Experts of a small language model.
Size: width 320, vocabulary 2309.
Experts: 32 experts in each of 12 layers, 160 SwiGLU neurons an expert, a sigmoid router.
Training: a variant of Muon for the experts, 308M tokens, 4699 steps.
Below are experts of layer 8 (counted from 0) of a mixture-of-experts language model. Rows are named router (the router's row for the expert), down (a neuron's output weights, with its number) and show model dimensions 0-79. Each number is 128 + 24 x the weight over its row's rms, rounded and kept within 0 to 255.
After each expert's rows: a language model's description of what the expert responds to. This comes from a sample of Wikipedia text that the model never trained on.

# expert 2
router [136 113 174 132  92 133 102 102 132 118 111 121 130 142 107 135 124  91  98 116 130 137 113 173 117 119 125 120 130  95  97 116 139 119 124 131  93 153 134 142  78 123 166 108  94 122 143 164 131 101 109 133 123 176 127 110 136 109  94 168 129 147 120 118 109 119 147 129 103 124 102  89  95 134 107 110 124 157 125  98]
down0 [133 162 132 123 143 102 152 102 177 118 124 146 112 131 120 143 155 125 108 137 131 116 110 113 111 127 114 167  99 119 174  66 109 142  97  96  83 117 129 102 159 132 154  99  95 122 141 135 120 138 130 125 157 127 173 122  94 127 122 156 129 105 109 116 145 104 112  59 157 137 122 105 103 145 101 122  79  91 103 161]
down1 [113  76 118 152 171  88 122  94 135 152 113 140  93 100 136 139 120 100 144 157 129 118 125  99  86 119 122 101 101 127 113 117 152 127 141 159  99  94 132 111 139 151 124 122 128 161 134 153 118 126  95  46 128 129 107 111  66  95 118 125 140 134 102  95 173 142 137 100 143 127 162 138 123 122 166 157  86 145 101  77]
down2 [128 115 125 143 182 133 100 157 128 118 114 126 110 144 125 148 148 130 105 121 138 111 109 141 109 122 152 105 130 113 103  95 116 160 135 175 144 108 154  98 121 150 181 133 140 165 137 136 147 144 129 139  99 113 137 156 149 129 135 149 157  90 155 167 103 140 102 155  81 171 115 123 128 134 131 142 123 174 104 106]
down3 [132 134 148  92 179 108 147 153 121 146 134 118 133 132 127 111 114 101 141 129 122 121 130 184 123 112 115 109 133 122 104 129 101 158 100 136 128  97 128 196 122 171 108 129 132 128  99 102 112 129 154 140  88 106 122 129  96 144 123 145 100 170  99  98 141 111 117  91 132 123 113 110 149  97  84 166  72 136 124 111]
down4 [ 98 133  81 114 165 111  97 107 165 125 106 169  96  79 122 116 145  84 126 108 127 148 118 130 113 118 103 127 133 126 103 182 136 152 127 134 148 127 137 122 117 138 173  92 144 131 105 150 108 107 143 151 156 136 128 130 123 156  96 131  87 136 158 135 133 134 122 145 158  85 139 107 150  96 142 138 145  89 108 137]
down5 [144 109 151 113 139  86 117 160 135 129  99 161 135 122 108 168 158 139 152 147 103 122 117 171 132 122 151 123 120 143 133 134 123 124 127  93 120 121 143 130 167 153  96 131 131 168 133 130 148 101 145 102 107 117 190 130  81 152 121 133 144 133 134 125 174 127 136  89 111 108 119 131 129 110 132 173 137 137 104 135]
down6 [ 71 150  69 116 130 166 116 103 119 117 150 175 173 133 178 115 131 187 143 112 127 112 116 151 165 168 108 105 122 133 156 109  99 125 132 123 127 153 126 147 135 130 134 129 100 126 130 109 168 156  82 151  77 157 157 145 123 121 166 127 115 122 116 145 125 154 132  87 154 135  89 127 127 140 115 175 165 173 107 123]
down7 [107 120 100 163 117 107 119 120 142 148 184 165 177 132  73 126 146 150 132 155  80 144  96 127 150 100 122 127 110 178 122 152 139 138 162 102  99 106 129 123 126 111 142 117 128 170 132 107 141  90 147  96  94 101  95 100 119 149 143  82 134 143 108 121 139 114 156 105 126 108 118 112 110 115 140 133 153 111 114  65]
down8 [140  86 117 112 153 165 131 138 120 133 119 109 128 133 124 141  98 187 115 139 107 155 135 118 128 117 107 126 159 121 123 130 126 114 122 133 164 145 101  99 128  95 105 130 175 155 143 140 126 111 160  79 130 130 100 146 118  95 132 140 149 186 130 155 139 129 137 111 102 130 132 121 101 156 139 120 123 170  97 159]
Short word-piece endings like a, h, th, am inside foreign or proper names, e.g. Mindaugas, Bella, Ohio, Martha.

# expert 11
router [130 133 128 105  80 143  76 112 108 125 130  95 123 165 122 156 129  61 138  94 137 102 141 160 142 125 101  96 115 132 123 138 123  72 160 158 135 175 128  89 114 114 107 134 139 118 127 129 120  97 109 112 120 141 147 100 149  90 143 118 121  99 130 157 154  84 132 128  81 150  96 129 127 134 118 147 146 120 115 155]
down0 [106 150 102 166 152 137 158 109 137 128 151 128 136 122  99 135 127  99 145 138 110 127 107 137 128 124 123 133 159 178 145  77 125 154 151 149 153  88 113 132 113  99 144 124 148 166 132 147 141 142 140 103  75 154 206 104 118 130 151 144 147 179 137 152 111 155 129 106 127 100 126 150 126 123 123 172 157  70 129 105]
down1 [ 93 142 126 121 122 154 166 132 163 142 116 106 153 122  73 104 132 109 119 144  98  98 144 151 162 132 115 101 100 108 143 137 135 109 125 119 137 122 107 133  86 113 104 123  92 121 117 115 159 130 115  59 114 141 124 140  78 103 118 112 129 190 118 123  92 126 107 157 112 151 163 121 138 148 138 127  82 106 153  95]
down2 [158 139 104 157 149 114 152 127 142 115  97 174 113  96 142 115 136  74  93 167 130 110 110 162 123 114  90 104 130 165 136 126 137 114 144 158 113 127 129 141  91 116 111 161 118  93 150 130 122 117  93 171 129  86  93 105  95 119 104  97 122  97 125 119 148 125 150 163 116 170 137 169 131 119 114 144 176 134 135 122]
down3 [126 102 121 160 132 146  99 134 172 145 163 121 177 101  89 125 149 117 124 109 169 118 143 150 123 147 140 110 124 153 165 113 121 137 136 111 120 121  99 124 121 123 120  88 138  82 106 122 129 177 160 113  97 109 133  97 158 140 116  87 125  35 152 119 135  78 129 136 117 169 145 126 133 109 114 126 135 126 113 122]
down4 [118  93 150 105 116 111 121 145 133 146 100 128 119  80 119 139  98 140 125 135 134 100 162 147 160 147 130 124 152 115 137 187 110 164 115 164 141  97 123 114 105 106 170 127 140 119 112 105 126 113 135  79 111 145  90 119 163  97 141 127 150 170 173 181 127 116 105 106 139 162 129 142  91 129 150  88 128 130 125 113]
down5 [128 137 149 174 119 116 137 134 133 152 141 131  80 122 150 110 154 101  60  97 111 109 163 127 150 139 125 138 127 169 112 106 130 141 123 165 156 125 123  96 190 152 116  96 118 183  97 155 128 176 104 109 119 152 129  89 146 134 122 107 125  59 129 133 143 126 105 131 123 154 150 106 168 114 148  87  97 133 153 110]
down6 [121 132 149 121 145  85 111 113 166 138 126  88  89 148 117 101 126  85 161 105 108 126 141 132 103  90 108 121 102 113 104 123 147 140 103 133 119 151 138 156  81 111 163 151 122  98 141 153 145 122 176 140 140 137 155 144 138 133 154 109  87 118 150 134 116  95 151 120 152 132 164 145 169 127 157  93 129 162 133 118]
down7 [167 153 102 142 176 116 148 115 110 142 105 130 117 114 123 142 163 121 178 105 128 166 169  89 126 174 119 178 118 178 133 140  81 129 130 104 141 119 122 127 127 147 163 134 118 123 129 139 151 105 146 144 120 137 155 158 115 136 104 129 128 108 155  94 155 124 108 115 132 102 109 135 178 152  80  93 108  75 131 132]
down8 [165 112 126 127 129 128 140 122 187  83 116 111 133  89 162 123 110 160  95  93  99 173 112  89  95  88 216 111  94 161 138 149 112 135 154 102  93 145 135 125 144 151 147 132 120 157 130 129 133 104 112 137 133 153 126  90 124 125 130 156  86 146 127 115 137 115 163 172 150 138 155 128  56 134 137 138  98 164 100 120]
Word-initial W or w, especially in titles after She or I (Won't, Wrote, Was), plus he/she starting clauses.

# expert 5
router [119 160 127 159 111 154 109 117  83 131 132 130 166 140 109  82 126 107 126 138 106 126  93 120  99 137 139 133 141 105 165 103 154 124 112 176 118  84  81  95 127 130 147 149 123 112 147 146 110 130 138 147 148 140 165 122 146 135 139 145 129 164  78 120 147 102 135 124 117 136 123 132  99 118 103  97 138 111 169 115]
down0 [147 169 142 102 180 109 151 118 131  88 138 142 114 119 128 178 125  87 173 129 114 120 132 109 105 135 161 141 139 130  99 162  85 141 118 150 129 166 155 125 153  89 131 154 115 155 102  70 118 118 125 157 137 162 104 106 113 137 106 153  82 116 150 115  77 112  91 131 175 124 131 129 146 148 116 182 140  94 164 146]
down1 [170 118 176 130 145 101 156 102 111 111 104  97 106 133 163 140  91  93 112 174 126 171 141 132 124 109 152 114 145 127 150 149 136  70 129 157 123 115 137 167 125 123 110 140 164 152 135 106 112 177 100 122 144 155 111 118 139 145 158 103 136 142 119 148 150 130 133 157 118  98 115  94 146 132 160 144 140 143 147  92]
down2 [122 127 151 114 118 155 130 144 131 188 140 160 162 108 106 118 114 147 200 135 155 138 114 145 105  77 164 143 121 110 167 161 156 148 130 123 147 131 114 147 136 134 120 122 116 141 165 150 149 137 110 113  96 114 124 128 142 145 161 102 116 114 159 136  81 157  98 139 132 113 131 131 114 113 143 164 105 173 127 133]
down3 [129 112 103  92  99 151  87  83 137 160 127 170 123  97 108 116 107  76 149  89 133 111 122 113 161 147 156 170 106 121 145  84 139 131 144 115 145  98 101 112 145 120  79 140 105 148 150 144 144 133 144 101 146 142 166 133 117  85 129 101 141 159 132 123 137 151 130 140 137  97 103  92 103  91  97  85 112 168 164 128]
down4 [149  99 158 141 118 126 107 109 118 129 144 116 142 149 135  81 142 157 118 157 116 116  95 133 118 119 175 166 130 132  97 121  76 140 105 170  96 109 125 133 123 119 146 138 127 109 147 148 111 152 144 145 144 120 144 131 128 109 131 127 125 147 110 149 113 112 156 130 131 139 116 136 136 135 148 101 170 119 178 109]
down5 [133 111 137 110 125 127 159 111 105 130 116  84 108 136 135 159 137 123 173 129  90 147  91  79 160 163  88 134 107 131 127 131  80 116 104 137  92 141 106 150  93 133 168 144 126 147 136 130 144 149 137 122 136  91 135 150 159 175 120 160 161 134  99  91 165 117 140 153  88 163 146 111 156 114 151 156 128 116 163 127]
down6 [131 150 141 159 133 139 118 121 128 148 147 104 155 134 111  99 160 197 163 147 110 167 130 148 107 106 105 100 135 128 140 113 138 137 132  81 129 120 168 116 117 112 109 122 125 142 143 137 152 152 106 156 199 155 146  88  90 120 106 135 186  78 136 166 130 164 108 123 154 112  69  66 179 128 160  89 124  99 127 148]
down7 [100 111 130 147 173 147 134 130 106 116 159 131 164 123 139 130 102 155 189 140 150 124 187 154 123 152 170 135 117 159 143 154 152 169 100 114 117  99 142 101 158 175 147 108 115 171  96 131 107 143 131 117 139 117 161  94  97  89 110 142 109 166 129 110 138 115 124 119 128 106 112 112 125 130 131 122 131 115 146 152]
down8 [ 86 140 159  99 102 195 140 136 101 112 162 123 117 112 139 139 131 117  98 133 104 139 135 155 139 119 142 153 131 124 126 151 162 108 123 130 139 118 140 105 139 149  99 131 110 169  82 153  97 129  80 160 157  92 158  83 145 133 172 143 107 120 125 149 122 116 144 124 117 149 165  92 127 110 130 123 145 150 122 142]
Word-initial f or F and prefixes like ent, ref, imp, conf starting a word, e.g. discomfort, favor, fight, fear.

# expert 24
router [140 131 142 129 123 168 120 101 113 130 145 100 100 121 135 132 145  60  84 135 162 149 134 104  91  68 129 128 136 121 109 107 140 135 146 141 159 132  93 123  75 131 147 158 126 153 144 125 125  80 103  90 138 122 130 129 120  98 135 114 147 127 116 153 147  93 130 112 127 109 180 107 120 122  99 117  94 162 142 131]
down0 [137 115 123 103 141 125 143 131 147  87 144 114 133  88 106 166 110 123 136 115 104 172 169 117 163 109 137 127  96  96 118 122 121 133  96 114 158 148  91 117 123  95 132  95 166 116  80 203 160 120 140 114 164 144  97 144 104  95 108 164 124  86 136 124 125 131 117 133 112 121 123  68 142 137 107 151 125 110 111 109]
down1 [134 130 128 147 141 109 166 109 124 148 117 103 130 141 136 110 135 107 126 114 153 138  94 102  94 119  96 132 110  89 128 125 147 135 116 154 140 109 145 118 152 137 111  82 125 141 104 133 102  93  87 151 136 148 138 125  88 133 112 120 123 129 173 115 104 160  99  89 148 119 122 154 151 101 129 103 108 154 156 157]
down2 [143 126 151 104 123 161 135 125 128 165 160 125 140 128 152 123  76 154 137 140 130 110 138 145 102 125 133 124 127 117 160 157 142 122 163 156 104 135 126 127 113 154 202 125 112 111 127 138 126 178  85 112 107 140 125 121 137 147 131 139 129 126 137 136  88 102 176 175 105 130 149 121 118 166 115 102 170 159 126 167]
down3 [109 150 160 137 121 132 121 134 168  99 136 142 137 150 156 145  93 122 110 148 153 140 142 183 151 115 135 149  85 126 128 146 128 135 128 111 132 111 103  97 137 128 118 135 126 111 113 129 124 136 123 161 172 129 118 122 145  92 138 100 137  99 103 136 145 130  88 115 134 160 120  99 112 128 124 143 121 146 122 146]
down4 [137 105 118  75  77 121 131 163 159 135 154 106 126 111 122 129 138 131  93 122 117 108 139 111 112 118 119 119  96 160 107 120 145 157 167 182 137 145 113 129  66 103 100 111 129 106 136 156 139 144 163 120 114 108  98 109 147 120 177 115 141 101 127  74 121 101 159 107 129  85 132 140 125 115 170 133 104 110 115 124]
down5 [106 141 106 128 158 129 144 160 143 172 129 131 175 130 124 144 111 126 120  90 137 153 147 165  90  80 128  86 136  95 132 158 143 149  93 129 124 148 156 108 100 165 130 149 138 120 158 150 129 113 129 165 101 110 164 128 129 160 102 123 158 146 107 151 137 149 118 165 135 170 124 136 135 161 119 155 133 120 106 121]
down6 [158 106 140 181 147 146 117 140  77 156 111 128 130  96 134 128 147 135 149 120 143 173  81 157 134 128 150 128 130 139 133 153 127 135 134 129 164 152 155  98 101 149  99 143 144 140 139 109 144 133 141 169 115 159 151 152 125 152 125 118 120  87 136 118 119 157 102 156 113 144 119 112 172 103 133 137 113 135 169 122]
down7 [145 115 112 118 164 115 155 165 156 129 143 153 160 152 122 127 166 179 136 184 123 116 136 177 150 141 135 154 118 144 164 104 146 141 102 146 137 145 112 141 115 130 151 109 132 111  83 181 135 162 148 139 127  97 162 140 108 125 123 128 150 115  75 108 130 169 109 113  76 148 111 113 124 128 139 112 137 126  96 155]
down8 [109 152 130 139 132 105 149 117 133 117 122  91 118  99 144 142 109 146 140 102 146 158 111 101 130 145 102 143 159 120 128 144 126 136 155 124 117  94 145 124 175 124 124 121  73 127 161 110  60  92 148 129 137 127 118 167 125 173 140 106  99 155 104 128 109 111 123 150 129 143  90  97 118 152 121 179 119 124 135  97]
Word-initial C, c, P, p letters split off from the rest of the word: C(urrent), c(ricketer), P(ulp), p(igment), C(ensus).

# expert 23
router [139 128 165 102 104 177 130 121 121 107 125  93 118 161 176 138 114 134 127 112 141 161 108 136 187 140 156 184 134 109 105 113 106 102 134 167 145 124 103  98  46 153 156 111 120 138 137  80 111 122 160 150 121 125 106 134 143 121 161  95 186 142 119 149 122  87 126 129 101 147 116 104  93 131  89 153 108 152 151 121]
down0 [ 91 136 124 121 100 170 120 100 154 125 134 124 141 108 146 153 156 145 127 131 112 138 134 122 129 154 159 106  80  97 151 102  92 144 126 145 129 135 192 152 127 123 144 109 137 151 125 139 127 146 129 112 114 145 154 124 118 109 107 133 178 124 156  85 112 134 109  83 124 123 133 135  84 128 111  94 182 134 149 100]
down1 [ 97 159 113 106 132 129 134 119 100  84 127 116 142 150 129 153 158 169 117 110 121 152 159 126 158 148 152 116 185  95 136 155 130 121 130 120 117 152 122 136 156 101  89 128 130 142 133 152 148  89 123 110 116  92  95 140 106 146 107 145 109 138 132 152 173 127 138 162  94  73 121  79 107 116 142 135 103 177 144  90]
down2 [132 112 150 125 122 105 116  95 161 142 133 123 124 162 143 109 149 103 136 127 105 145 122 131 134 169 164 114 119 111 120 166 115 132 119 116 111 143 129 105 133 151 119 121 136 143 149 112 147 130 130 110 146 117 141 117  87 143 195 144 139 169 117 142 123 116 124 140  98  60 178 124 158  93 143  96 118 135 102 155]
down3 [115 156 115 145 130 178 154 127 146 103 124 163 142 125 132 167  99 108 143  85 132 145  92  92 143  75 132 137 146 128 123 120 112 125 136 115 152 152 126 133 116  81 131 136 118  72 129  96 121 123 166 148 110 147 127 158 126  91 116  86 128 145 140 116 136 136 175 135 148  83 124 136 107 132 134 104 117 115 134 138]
down4 [153 122 123  89  59 141 101  98 176 106 112 146  90 137 155 135 111 158 111 103 131 101 106 114 128 111 112 100 118 100 160 131 141 137 148 121 125 118  88 120  99 116 141 181 112 118 111 124 133  73 145 163 153 157 112 110 136 110  99  85 146 136 116 142 140 160  86  86 165 154 169 112 133 147 185 190 152  94 119 142]
down5 [114 141 127  97  59 124 148 155 146 154 123 161 129 120  98 124 127 134  48 136 150 137 126  93 150 137 144 147 145 113  85 142 146  82 119 124 119 155 125 100 104 142 130 145 137 110 134 115 144 127 143 110 132 167 130 125  99 121 138  95 128  77 105 166  96 112 120 156 124 148 119 100 128 116 128  70 131 112 108 159]
down6 [146 139 117 127 137 148 133 151 104 130 142 127 137 122  94 138 172 102 129 134 126 131  96 117 129 136  76 140 126 149 153 105 146 122 143 154 135  94 121 112 145 155 145 136 110 103  93 123 184 118 182  94 122 131 150 168  97 158 156  96 160  83 120 192 103 132 107 103  78 153  98 136 171 138 139 142 114 164 137 122]
down7 [100 156 110  66 114 114  97 125 115 140 143 134 149 115 120  97 128 131 150 155  74 148 103 121 143 137 136 127 146 166  97 118 109 108 122 149 104 117  86 133 144 101 123 126 120 152 152  96 189 152 106 140  98 126 146 171 101 178 177 108  97 133 141 139  97 166 119  97 111 121 124 128 124 138  93 142 101 103 115 147]
down8 [107 171 122  92  82 149 111 110 140 106 146 139 135 130 123 176  95 135  89 131 143  99 171 120 147 128 196 126 108 107 112 148 123 101 102 116 134 104 105 123 132 109 125 116 123 126 128 135 142 141 124 120 132 105 100 131 100 118 129 104 121 128 140  69  95 115 121 133 140 129 100 119 118 150 123 107  83 121 112 183]
t or T pieces starting or inside words, e.g. Ct. in legal citations, Toronto, protesters, Tenure.

# expert 10
router [110 157 159 173 117 141  98  90 122 123 125 121 114 138 117 121 143 142 129 122 138 139  73 164 149 109 124  77 116 108 146 106 156 105 139 137 126 127 129 134  97  96 139 125 104 123 153 131 143 132 132 116 136 165  93 155 128 122 151 116 167 109 147 129 166  95  98 174 126  89 140 134 119 135 126 122 139 125 107  92]
down0 [107  97 104 127 115 103 134 112 153  79 124 129 127 197 145 153 152 136 139 127 106 116 146 127 123 170 119 123 125 152 140 121 119  82 127 141 156  70 121  95 126 146 127 174 147 110 171 167 166 115 124 137 106  89 126 127 167 128 101 107 160 108 168 132 106 107 125 135 114 146 104 157 107 152 133 133 113  90 124 130]
down1 [102 124 120 161 108 119 125 129 127 121 143  96 125 121 141 142 123 144 122 148 129 102  99 126 109 131  97 181  80 135 132 103 150 114 154 155 158 115 106  90 151 135 124 154 140 145  88 118 132 112 123 106  75 146 116 110 128  99  98  81 113 151 154 123 123 131 112 118 128 148 112 141 150  83 144 126 102  99 173 102]
down2 [114 111 130 141 119 143 115 130 150 123 134 104 127 110  67 116 115 167 112 152 138  97 143 138 175 137 199 111 146 111 116 169 146 134 116 122 148 130  80 148 130 124  95 127 145 120 122 155 134 153 151 148 130 104 133 132 191  91 109 149  72  94 153 151 131 142 169 101 127  86  84 126 133 172 118  98 170 105 164 117]
down3 [167  99 135  99 159 117 111 105  89  92 165  94  92 134 126 115 117 146 137 107  79 136  96 107 135 152 112  80 107 113 126 120 160 164 121 129 128 102 150 127 101 142 141 125 148 131  94  94 101 111 189 105 118 158 178 108 103 141 160 156 145 123 143 111 125 107 127 167 135 135 103 144 156  62 105 152 107  81 155  95]
down4 [136 157 127 130 106  98  93 142 116 157 120  88 113 134 140 131 129 137 162 156  78 145 136 141 148 128 107 117 100 128 134 124 100 121 168 128 132 141 143 105 110 140 127 119 130  85 150  99 148 140 161 119 155  92  97 146 131 130 158 140 125 111  70 111 148 138 129 108 159 138 135 178  85 122  67 113 154  87 120 139]
down5 [107 110 107 156  99 154 165 118 123  88 147  94 146 119 131 167 133 103 100 134 121 139 132 141 115 103 144 120 161 127 143 162 133 166 102 109 118 135  91 143 159  97 122 121 156 118  94 152 129 128 113 106 124 162 154  73 158 132 111 183 111 175 147 155 115 153  98 107 132 186 124 138 116 120 173 145 125 118 133 152]
down6 [142 101 103 124 138  88 149 127  98  89 142 130 173 106 133 151 115 101 150 158  75 149 152 167 129 124 129 125 114 111 156 124 108 123 134 107 127 135 155 110 153 152 163 146 147 144 138 103  91 114 118 117 146 171 138 114 115  95  89 142 156 123 161 127 109 136 161 132 163  76 121 160 148 147 132 121 140 159 151 116]
down7 [150 118 123 151 124 170 142 148 135  95 187 160 150 132 141 108 129 119 125 185 136 137 106  73 153 145 137  90 164  75 135 157 145 142 133  83 136 143 117 124 134  93 136 150 117 131  92 103 123  85 161 149 107 133 137  95 165 165 110 126 101 100 139  90  89 116 124 142 188  82 151 113 166  93  98 131 138  92 126 160]
down8 [ 97 138 128 109 100 137 121 147 131 133 105 127 132 132 107 149 154 181 126 162 111 152 109 117 126  64 132 162 118 132 128 135 115  96 110 118 113 130  79 114 111 158 125  99 110 162 140 189 164 119 143 155 138 144 146 100 129 168 124 106 140 148 109 117 120 130 173 149 134 111 108 120 121 134 117 116 106 122 104 166]
Letter r inside words, as in Euph-r-ates and soundt-r-ack, plus word-initial clusters such as Br, gr, str, Dr.

# expert 9
router [138 147 116 154 138 182 128  98 131 146 139 121 118 120 153 132  71 126 154 145 101 149  99 118 109  97 122 119 150 133 158 103  91 125 155 134 188 163 130  96  88  83 145  84  99 152 130 149 163  66 123  90 152 140 138 136 103  99 159  80 135 141 153 141 128 133 125 136 160 146 120 117 113 136 138 125 145 129  81 142]
down0 [130 151 163 149 141  71 116 169 107 119 121 100  98  76 165 146 130 142 100 112 126 134 112 131 137 122 155 127 106 137 191 125 136 106 115 123 158 165 145 127 108 126 137 136 134 151  83  79 102 159 144 123  99 166 108 118 119 111 130 105 141 118  83 115 131 103 111 124 162 115 160 114  97 156 123 161  99  41 142 133]
down1 [116 154  96 109 151 162 130 140 127 121 151 135 160 125 143 115 110 145 142 160 121 131 108 105 139 120 139 146 151 136 130 147 137 136 129 108 134 111 132 106  92 128 148 152 115  95 109 150 106 143  96 136 112 145 100 124  95 147 142 125 121 173  94 142 172 128 146 141  88  89 119  99 118  87 149 139 148 158 128 122]
down2 [113  92 100 134 126 147 121 175 126 153 150 106  89 146 173 140 103 144 141 127 120 139 128  87 104 125  99 148  99  69 136 191  99 127 112 146 142 140 101 108 143 111 107 129 127  94 114 147 150 137 126 100 136 141 151 113 119 107  93 132 115 106 140 145 127 180 109 127 135  80 173 132 128  98 141  90 127 123 142 135]
down3 [139 135 135 161 166 119 143 119 155  86 104 131 128  91 147 150 118 113 135 137 105 173 128 160 138 140 136  99 118 116  93 148 145 138 100 114 129 181 138 120 105 163  97 150 128 123 122 139 123 164 120 127 188 173 109 120 107 130 108 123 152 103 159 120 140 153 118 134 134 132 139 128 105  80 144 144  63 171 162 107]
down4 [125 151  93 137 153 110 106 141 103 116 152 131 189 123 103 124 138 110 159 164 126 135 101  83 142 107  96 130 134 124 160 153 117 130 113 155 108 155 132 125 147 176 157 115 139 131 119 114 152 136 123 146 176 103 131 135 134  86 124  84 135 131 107 179 122 168 129 124 118 136 134 111 155  65 140 158 149 127  99  84]
down5 [ 97 121 129 131 146 132 133 172 152 103 143 176 136 135 125 150  92 128 123 121 131  94 135 104  99 126 158 111 134 156 107 127 113 133 110 140 144 119 127 130  67 159 134 175 152 122 159 106 143 132 137 136 128 172 138  95 159  45 127 145  75 145 156 114 138 104 153  87 151  91 187 109 145 143 129 125 107 156 142 190]
down6 [115 121 139 153 165  82 136 111 135 120 121 133 100 145 190 175 114 146 159 115 106 109 128  84  70 171 167 113 114 170 102 106 132 127 135 157 107 145 100 157 150 123 125 153 119 170 141 128 116  80 130 148 159 113 122 142 146  99  40 132 133 121  93  82 143 135 149 132 114 128 136 128 166 119 107 165 155 135 144 155]
down7 [138 115 153  84  97 103 131 131 168 134 114 120 145  61 106 130 134 103 153 160 128  81 162 127 122 114 122 127 125 138 151 130 116  99  70 167 123 125 101 104  81 115 102 110 119 125 160 106 113 134 155 187  83 127 119 118 169 126 150 167 108 115 108 105 120 131 133 104 108 127 144 113 132 110 121  80 127 145 184 117]
down8 [132 117 111 108 110  85 147 132  84 115 184 120 122 153 136 142 123 133  93 132 126 122 105 105 114 101 177 101  89 103 154 145  94 102 113 108  78 125 115 135 118 105 146 152 147 107 135 150 116 140 148 127 119 147 141 101 127 161 133 120 102 146  97 165  64 134 105 127 118 118 163  75 140  87 144 139 158 139 140  94]
Word-final suffixes forming adjectives or nationalities, such as -ical, -ional, -ian, -ic, -ive, plus possessive 's and American, National.

# expert 26
router [128 106 159 157 137 147 121  97 114 165 122 114 139 146 110 110 112 108 129 105 119 116 121 173 105 100 146  88 154 123 102 141 121 111  98 163 152 120 111  95 104 119 172 140 133 157 139 131 140 102 101  96 128 135  84 131 144 115 118 136 152 112 133 148 155 130 129 107 116 116 123 122 111 154 132 143  92 134 144 171]
down0 [150 107 125 110 162 129 115 130 168 107 138 107 113 114 154  90  80 128 150  83 131 149 111 122  95 118 163 173 115 141 126 124 154 139 146 146 112 110 154 115 146 138 140  95 113  71 100 125 142 159 119 153 126 137 107 112 103 132 114 150  93 142 100 132 167  92 112 130 105  74 161 108 161 137 118  92 117 147 120 158]
down1 [128 150 138  84 123 144 143 148 129 136 147 124 116 130 118 167 123 150 120 127 141 114 153 129  84 157 157 115 136 135 124 104 137 154 139 101 165 142 113 109 137 184 122 126 115 117 110 105 127 142 102 184 133 101 114 158 125 101 145 132 116 139 152 109 127 107 148 122 118 155 129 115 134 165 130 157 133 131 100 199]
down2 [119 158 119  94 179 116 161 153 167 100 148 159 130 132 159 144 103 130 121 124  86 144 114 114 121 130 134 111 136 133 102  90 128 126 110 122 158 131 144 130 163 123 127  92  94 109 152 116  83 115 133 130 142 136 152  91 127 130 126 115  99 123 130 122 108  77 129 133 125 125  86 115 168 176 104 117 119 117 136 149]
down3 [133 140 140 160 111 172 135 116 107 122 117  77 174  79 155 139  69 166 103 173 134 172 134 138 158  76 115  93 129 100 156 134 173 149 170 113 148 140 117 123 112 149 127 118 170 105 155 156 156  97 110  72 127 116 142  91 142 136 136  95 117 194 167  92 123 121 141 111 157 156 163 134 107 130 171  95  87 142 109 139]
down4 [106 132 116 151 105 112  85  97 122 160 163  89 121 144 163 154 117 115 106 128 135 149  93 100 110 148 131 123 156 145 151 102 114  87 120  96  94 107 113 107 153 111 146 119 166 115 118 168 101 132 152  92 123 100  69 148 125  90 147 136 129 146 116 126 159 149 103 102 134 107 136 107  69 127  85 145 134 104 144  94]
down5 [136 111 131 131 113 154 113 102 103 112 129 126  87 119 119 135 135 136 124 132 127 152 161 119 106 136 107 166 117 125 146 159 129 127 144 127 120 110 115 152 143  96 126 121 112 138 107 147  89  84 125 128 165 123 117 108 182 116 106 110 125 105 129  88 168 114 122 176  84  88 157 112 127 136 141 117 147 154 143 128]
down6 [133 127 139 116  96 105 142  85 131 162 165 140 155 166 132 167  89 152 100 122  83 123 131 124 109 146 145  75 128 183 137 104 117 101 199 123 136 131 140 123 140 137 141 116 111 162 147 103 176 160 123 165 114 157 121 162 115 124 138 124 108 139 135 110 155 108 115 199 153 136 131 114 168 126 144 111 120 121 190  96]
down7 [125 101 127 146 120 103 118 155 106 115 137 143 132  89 123  96 128 103 129 118 146 141 120  95 126 136 194 151 156 145 166 122 110  91 116 150 148  66  55  83 127 152 140  80 166 128 129 127  85  98 158 111 121 124 130 142 154 121 132 111 112 146 129 145 154 109 120 120 132 135 105 111 127 139 152 133 124 101 153 147]
down8 [107 133 140  98 103 135  75 113 140 141 154 130 113 102 103 127 101 154 109 172 121 103 125  93 119 145 104 112 137 153 168 106 126  98 120  82 154 143 116 106 118 128 112 133 140 134 130 121 143 151 121 133  80 106 105  98 102 102 102 168 124 154 131  97 171 136 149 180  99  81 132 108 131 128 149 125 114 166  87 102]
Linking words was, is, were, been, a, also, and adverb endings -ly, -ively, e.g. finally, quietly, retroactively.